{"n_layer": 10, "d_model": 640, "n_experts": 16, "experts_per_token": 1, "d_expert": 384, "d_shared_expert": 0, "activation": "swiglu", "moe_layers": [0, 1, 2, 3, 4, 5, 6, 7, 8, 9], "router_score": "sigmoid", "normalize_top_k": false, "routed_scale": 2.0, "balance_loss": 0.00403, "balance_bias": false, "router_bias": true, "init_std_router": 0.00869, "lr_router": 0.00219, "n_head": 5, "n_kv_head": 5, "head_dim": 128, "vocab_size": 8192, "norm": "rmsnorm", "norm_place": "pre", "norm_eps": 1e-05, "positions": "rope", "rope_base": 10000.0, "rope_fraction": 1.0, "qk_norm": false, "attn_scale": 0.0884, "tie_embeddings": false, "parallel_block": false, "init": "trunc", "init_std_qkv": 0.0153, "init_std_o": 0.0, "init_std_up": 0.0153, "init_std_down": 0.0, "optimizer": "muon", "lr": 0.00784, "beta1": 0.95, "weight_decay": 0.019, "lr_head": 0.00387, "grad_clip": 1.0, "warmup_steps": 200, "schedule": "wsd", "decay_fraction": 0.62, "decay_shape": "linear", "final_lr_fraction": 0.05, "batch_tokens": 131072, "seq_len": 768, "doc_mask": true, "z_loss": 0.0001, "train_tokens": 1294000000, "steps": 9873, "dataset": "wikipedia_en"}
Below are experts of layer 5 (counted from 0) of a mixture-of-experts language model. Rows are named router (the router's row for the expert), gate (a neuron's input weights, with its number), up (a neuron's input weights, with its number) and show model dimensions 80-119. Each number is 128 + 24 x the weight over its row's rms, rounded and kept within 0 to 255. Numbers have three digits each.
After each expert's rows: "comes after" lists some tokens at least twice as common just before its tokens as in all text. This comes from a sample of Wikipedia text that the model never trained on. Tokens count by the router's weight.

# expert 1
router:108114155131075167128120151138169120099104162102177161115116100130136107121146150132111120188098135103125156094171159157
gate0:141102119140141172138112075136182116123108082146150141111124144155100110107082157131153132168073115133119129110150124125
up0:130115153133142129132140079150133134138106116100084095115125099101121111117150116129125094128124159113104106096210101123
gate1:133113131111155152101119154121143155134131112153120057110099146129119102115062151140112153123086107132118099153149119140
up1:113129122107157134126139089123096096096134126183125120138153155120146107097127151131123157146132132124103134081133119131
gate2:149124146104133095127115139126121175111148105143131106135115141131122114085153118138147122144113129133166182154138175111
up2:122117096152162122151121126109082147140107142120163128113136115134138125144082150130118180116143135137098114136083156134
gate3:124109148144143163148124127108132080159099111136172085116146159123117098117121131129143092162153122130159085154107117131
up3:113110128093205127136141123087130131108152104103153121139117149094131120155091159139128146123097118130121132097110133105
gate4:106123179141119108100080119141161098107130141152124135097151122159153112117048124154142146180125128101138157099146142134
up4:079099113140149110112137096142167154153150127132118124104111159172161125108082139146134103155078162130115150072125116152
gate5:125114118111145152119137134116108124162100110136159119155167133181153094139131147122122084147179158148160169141129120128
up5:077123153160090104136129147128116135167134111139118121117129120083134148153140121116136116114106126137125124117137127110
gate6:122142125112107118148138095113159151148149142100152116140144118137142097092115156143151148112126090100138155161126130140
up6:140125128072101120145133123091170125125131135179126136106145113123097143118115141148123083167137141133143136155117117142
gate7:109129150143129115136087183133087089108187153128107128149182141154141164198163118125123094126134158147069159157066114135
up7:110144127078136141150122125122153079097146125078121032105116115130137105116149117121147142115114145103137138112114155138
gate8:153096160134140156158145151122112090137122130137156121176131112091096095100179145186131128083133133117112120140116168105
up8:138139107106174147121143085162124124106146128110136100083077168081141107134149133116110144133121101100120166119095081087
gate9:143137140128129113131132120112168140136112100136114127149122145110113104093073135162099120139098174170089137099145107087
up9:122119167145107138147116170145114067157116118115137109117126121114129142143138134106125114113152112150150130100112140157
comes after: " P", " p", " W", " |", " T", "P"

# expert 3
router:057128119110111148098081176154102117091113111138127138107113092130136142162110113121117127137143088082149120116138124077
gate0:155134150109113129163122175132098118119156103139125118145164162118136096110149116104125163166136118121111120172129133122
up0:152070107143108084090118129139148129112162119111113134099126120124130179138105121160113106146153116105165161128182140105
gate1:140109072086103124118078125143080143150111141149162119174173093112154092116120153131133114128172139109085123131135143158
up1:090131104129121150128079139113150150097160155158139123146153120145126108145148098111139121159159144117104114106127108154
gate2:141109144166134162081137146153119131128189125125119123145181117087108142126105146146178104076074107095107134135136115090
up2:094120109150136099151103128097139109139149138140134111098132145123106142154161163104129124134118165155137127144120158130
gate3:128084166117087122126150131140180135148125140134137124117123130098174095111170130140133090145163104105148132132105123132
up3:125134117154082127140166157161107141156114123148155125165153155130108093101100170127137126133108118120077164131090128109
gate4:111047137177128139112122141194167136101142091116172130088115104144129109138146121132123144107124158104079185121141138141
up4:111128124139150158102123097114138155115133127099160098134127092153145128116138153072111119143137114102091146096146109145
gate5:153124132136111110115136117180129120113119154112123140116135111120109113123123167147117160137160129102145153151112161102
up5:111120119136088083094101154145132111090138135126153135113145157166152171130125196118137097113117102127108134102140136113
gate6:104122156155141085139149086100117149126149104137137160132155104122140181135080108140131153148087104131122131142132147108
up6:145125140159122103055146106101095150129163163132150126141144102111129143146161128126115129100103132136127154143119151120
gate7:110089171135123152131111125138114120105143113125099118083117118137133091154124114167153136133118099123127125114153124145
up7:115124107112141121123094134116113109135091099143142121153109139162166165104164145107114095134122093127124141062117083121
gate8:135123126140140116155146158147149150096130089135124107113129148154156133086115142111129156119128116156165107128120107083
up8:115120128156140122131185110167093135138113143129167111105132113159134149077117114144107159083141179142151129123136102156
gate9:127152098143091073101125097110130157133081147124117109182137130171099127108140125107074114107139106097155147123177095140
up9:144123092144148114134140133125172149133100123122129131140113132157158135129139122139110131124130133103106131111122148117
comes after: ".", ",", " the", " that", " The", " where"

# expert 0
router:098108135154111127098093137144097090096130124127169136086139105118140121149134109123123111118127128124150178085120137094
gate16:144154106159113106126156105161150133140131135125125114098146115127113130144143141111110099133147116087132113130150102115
up16:186107107138108138077119157111113132117118137159094130136169110125102133140121112111125155095152176125148166149095174144
gate17:173126180140112139118159119091123143120137157094142144107116101161116101087158117132169071133107101122109182117117114158
up17:133133080085120154090079113086136094108112172130146105148149121128140081177111114151111119116099126141148124091144165146
gate18:154106113130163097109101160154127138051148143134093159115171172102111094111145130118150138170167129099142132057165185139
up18:122098149146133104131129142164120134155163136186107104140150065115062113092146111159097094153089129123164126146109130111
gate19:191168121082157113136112123121134097112080117151110118101111128134156111096141117062148102136139124128129128123131137128
up19:175130133103140134142103112139144157127125139105139168150088128122153133120131118117154130124157129123140160108092139102
gate20:138149110118122161102139135102091117079138123106146128084165111155125114148115109119141113128112117093130111145111113124
up20:114127154111142121138114146101117125157131133181134162161128129142132163133127159114134150153153107135140111125123102125
gate21:113072101113136101112130124115155136125137145144115114123077115163120152144134153159145104104115071113099108147130137109
up21:147119113094138130117100149097163157113166119164111127136126126151157128126104129136120148118115078134116138108113142125
gate22:104153147104087115183160129121118134106123156123127131160148130101152120130150121146147135126149117107127128127162145101
up22:116143131105130136144143133132157143106098193145167098167162126140105137136163159136126133150165133116135137129099140133
gate23:139109101116110124107148121094129088139109095095135159116125186089127105098137127147129144112148122172108121116187125130
up23:128109091113158135126146110110067105168069072115102153141132143141106126122083124149136136131125142125100137130141096122
gate24:103108145132153114133131139108129147123134140153092134161138107116178150130128088126099148138105137097113134106104176115
up24:077099096142151115150152127173127115097122126155105146104098157113140162105101163144159149107122162135094131111111151137
gate25:142116125117105111133116117141128156141127138168149102134100124132124146108120126117131165169137147099154136120110104102
up25:131160129107124109116133100106081170140084123135149108116162117145135103120149106136130111168158155134136109106118093147
comes after: " |\n", "\n", ")\n", ")", ".\n", "\n\n"

# expert 6
router:115128136110129137110128158141123105119141131089129112152153090116143127122153130148100120123107074139165143104125138070
gate0:130139179172149135133109128103150137146137125144131143111154187143131148123099147133118104176123098139116096136139180148
up0:144108107143165141148131116124134137130112135107146161169137194126122082140103173129170124114104119171140114136133157131
gate1:118107154097155123129135104124139116180111145140149140116164113127120150166159158134149121133134168160171149103125123133
up1:132111090126162122166131109141171131142095172179126152148123101155142124127102137042108128110127149150121148096141136129
gate2:085080168131164108142128140107161146130107166158114091085129099131093107128131119153120100146219165122127119125089136130
up2:167153130150180160115142075167122147148086166164127090114118116150154095160117148109124104141170137148132086114140099160
gate3:109126127121131131091143082118117116128101127098112166089117141091146125098154111134098138133127137092099135121141113139
up3:154202139172144101148119137132095110137089142138141160137069136127091146122139104140149117102113121080165127122165182136
gate4:151099123164135100115117128147149109078124129096129130141149113154125135085166115133153152100101122176116167129120106113
up4:148093166148091098117126127166134076103122114095098102102174084148131154129128148102147120102142097130099151125138102117
gate5:083135097070092121153096119107122106151159171128162126117132149162110148113146097080111117137136127078159109125117134144
up5:099105080079126083151134160120067109152153135127135139111121122132153138110124099077091106139135115102149129108129131131
gate6:177111116124090126129105100099122102109158081121132177114088117153160163132129127114138151118149123127118153118137137088
up6:158158127124116097131166130104139121131113139147085132099124139145140148138111138089141159088121107146109149091171157141
gate7:130128116144128170112173126085135064148111118167205161096135070102127141161156111093121128101124131164111128160136156143
up7:135178108136131123125153122094140127133095119138107178126139094102147141161109101102173138114163078137148118166129147124
gate8:086084111138112166124137157105101111126118106161164167119076112119093154125143086155144142090138124118110142125126120154
up8:134114119113105112114131143105105084134181160101167132092096102101140186129073136137092111120119166128109119143144114123
gate9:116099128151113104079143133100113066108128108141122069111111071122111143130129133098125106149083103129120176100101130142
up9:086151138154087097162088120077162132125101101122111132098123150135184115104111128124084111115129107139099137106133150190
comes after: " of", " in", " to", " for", " with", " at"

# expert 5
router:079143106124110193121137166141138130115108142154137155108130130096161133156147105137120148139075119093142146168148113122
gate16:127143201144156073102093093134145132131133112121151121093155115095136124171145134114106154151186151092151138121105118128
up16:155109125127149154154124163156075125139116102108115110108110152097114125164159176091139164108166093073135149129092106167
gate17:143112147149079123118122131120178183125130174177113129112127129160139148136119097159133112149112128126119098164138142180
up17:096112113081090109157154146115093092124120134178125142118128142160166157136119131128124123104106130172139167168155125115
gate18:080115139095154130109092123118115157144120160123119112103135131113134142138103118157114100140131142119110097190099142091
up18:113125118143156113141131118146134140123072108109123083171095121105147156155154141064157130128136141127107145135148146067
gate19:122139134148105086146181061097083118149131099173111098161152122135127166113119171143136159117155142098135128137116144084
up19:100125135089107109108121161100100104071200101175116083143149139119154130111107144148100129111134098111133133137142122129
gate20:113169119153105120134114118123167156104101142128158110147132097122139148141104131144105133151100121111141126125107177116
up20:137162081152065129094140111143093134130128140133112144095088078112098112104158131086121126131096122128124119166149113150
gate21:084103096139103115131139098100181116110132137128158161165146132122136133111160061144147143148144104122159137151111148115
up21:142116101108119111104092113146185094122110132110140157163156120131124138128167119158142145155125127103141113155157140131
gate22:112140147150138100118169096155160194141134105134131122153139136117168099129114152126108097128117100146112137119121137145
up22:081112119135149123157148141110139111123141139158107161157118104149123099121106129120136086147110154100145110075172154154
gate23:141127166149134127136132158124096097179116109103153115131071092148133123143144101125154138149102099138191160141124150134
up23:145133158112116133153125095132102097091138127146130094111135157158146088105116124131084149127134145147115111141097133108
gate24:146105120127108139143037173142085093122081109121126185129079116137145109145131126086094135154112129102159152169115113147
up24:136147148084167119140152086150105143179116134112169124129118185143155190129112140099115139084158150108109155112137137167
gate25:141142109116097068149134081155128149131144127179191167142122184116131107153144137136116136166134153148122134124087133151
up25:133131115152091059117159122129111102081128171133146125104111139133163096139152136116108106106147117089094125120141124096
comes after: "-", "1", "2", "0", " (", ":"

# expert 10
router:101075140093132150074098135129095130102107141091127125141152126110110136121109157112134127139128108114208154112152105064
gate0:144117144161120155126123108135077127126103120151146115121122152169141142140099158130180087153144145147145109105108142152
up0:151120124126132159114115135124107120112136134157119125099123129156124159122088151100185098162121137172129107110130080173
gate1:122060146135105114130183142118134099123120142087197095139122113103128116098092144110103138135093119158125111132118125148
up1:129101152135124104126165131129149103134086147123174119135090094119128086097132146074120135127151117145132134144141130132
gate2:114100124130114140107113117141142135137114160167141110126132089100116139089114165160125126109109137136088114117105096171
up2:090069105151128120096082151148149122123101123124105095144130128109104116111127129188081158153139131153115111145126099080
gate3:127084108156150142151107140113124140121122149154164148114148118124115104123164149110115111174149119122136135105152131105
up3:087097150121131169085121114114116137134119130140159154133118135125156113126160136083128101125139134130116117115143114107
gate4:123096115139150196084103107123144093142113184154126163125091133181122109116102120114125138172147136131114102153086159154
up4:115148132112105135137162098103107149133104148119139075106135177106182114151134095120087116064090119168093165110158097139
gate5:120106090130085151118099108122110122158126100106115131149104161138129189075114125118143075131145126127139122163111149104
up5:105121145163136158121128120156103153153118134113185128148109119181160148099073099146126133144116138141163113126170085159
gate6:098163152059161122114104120112131127150158134171148182076121169142105175076144094142121148102131111139147112140098106140
up6:109106097114126130106125123085096134131133119119146095116123095101121128097104134170142128112095090106122151140075138114
gate7:159132164134106152133152066116148110141103114139180136141134134066088110163136131147161121152126126130130142101109119126
up7:119122139092107140129112103124104118141108106144174129115134129123129112111090107169162106144129137130101153101129142125
gate8:151132124144119147113179119124095115144133123123123142156149082162147130147159139135112137148143107112121125114122083144
up8:169105100104105138145095125141153162150109115126123138175127122106108141099135134120123136148088138110134113159133115131
gate9:122152133144110137110094122121112089145149126134149151141167081109164131159090114123142104089129134126119137142106131111
up9:122117119083123119111128132164113135179140095105124115107120128070076085093119125137123112132128114139096129118188150155
comes after: " ", " |", ":", " January", " November", " September"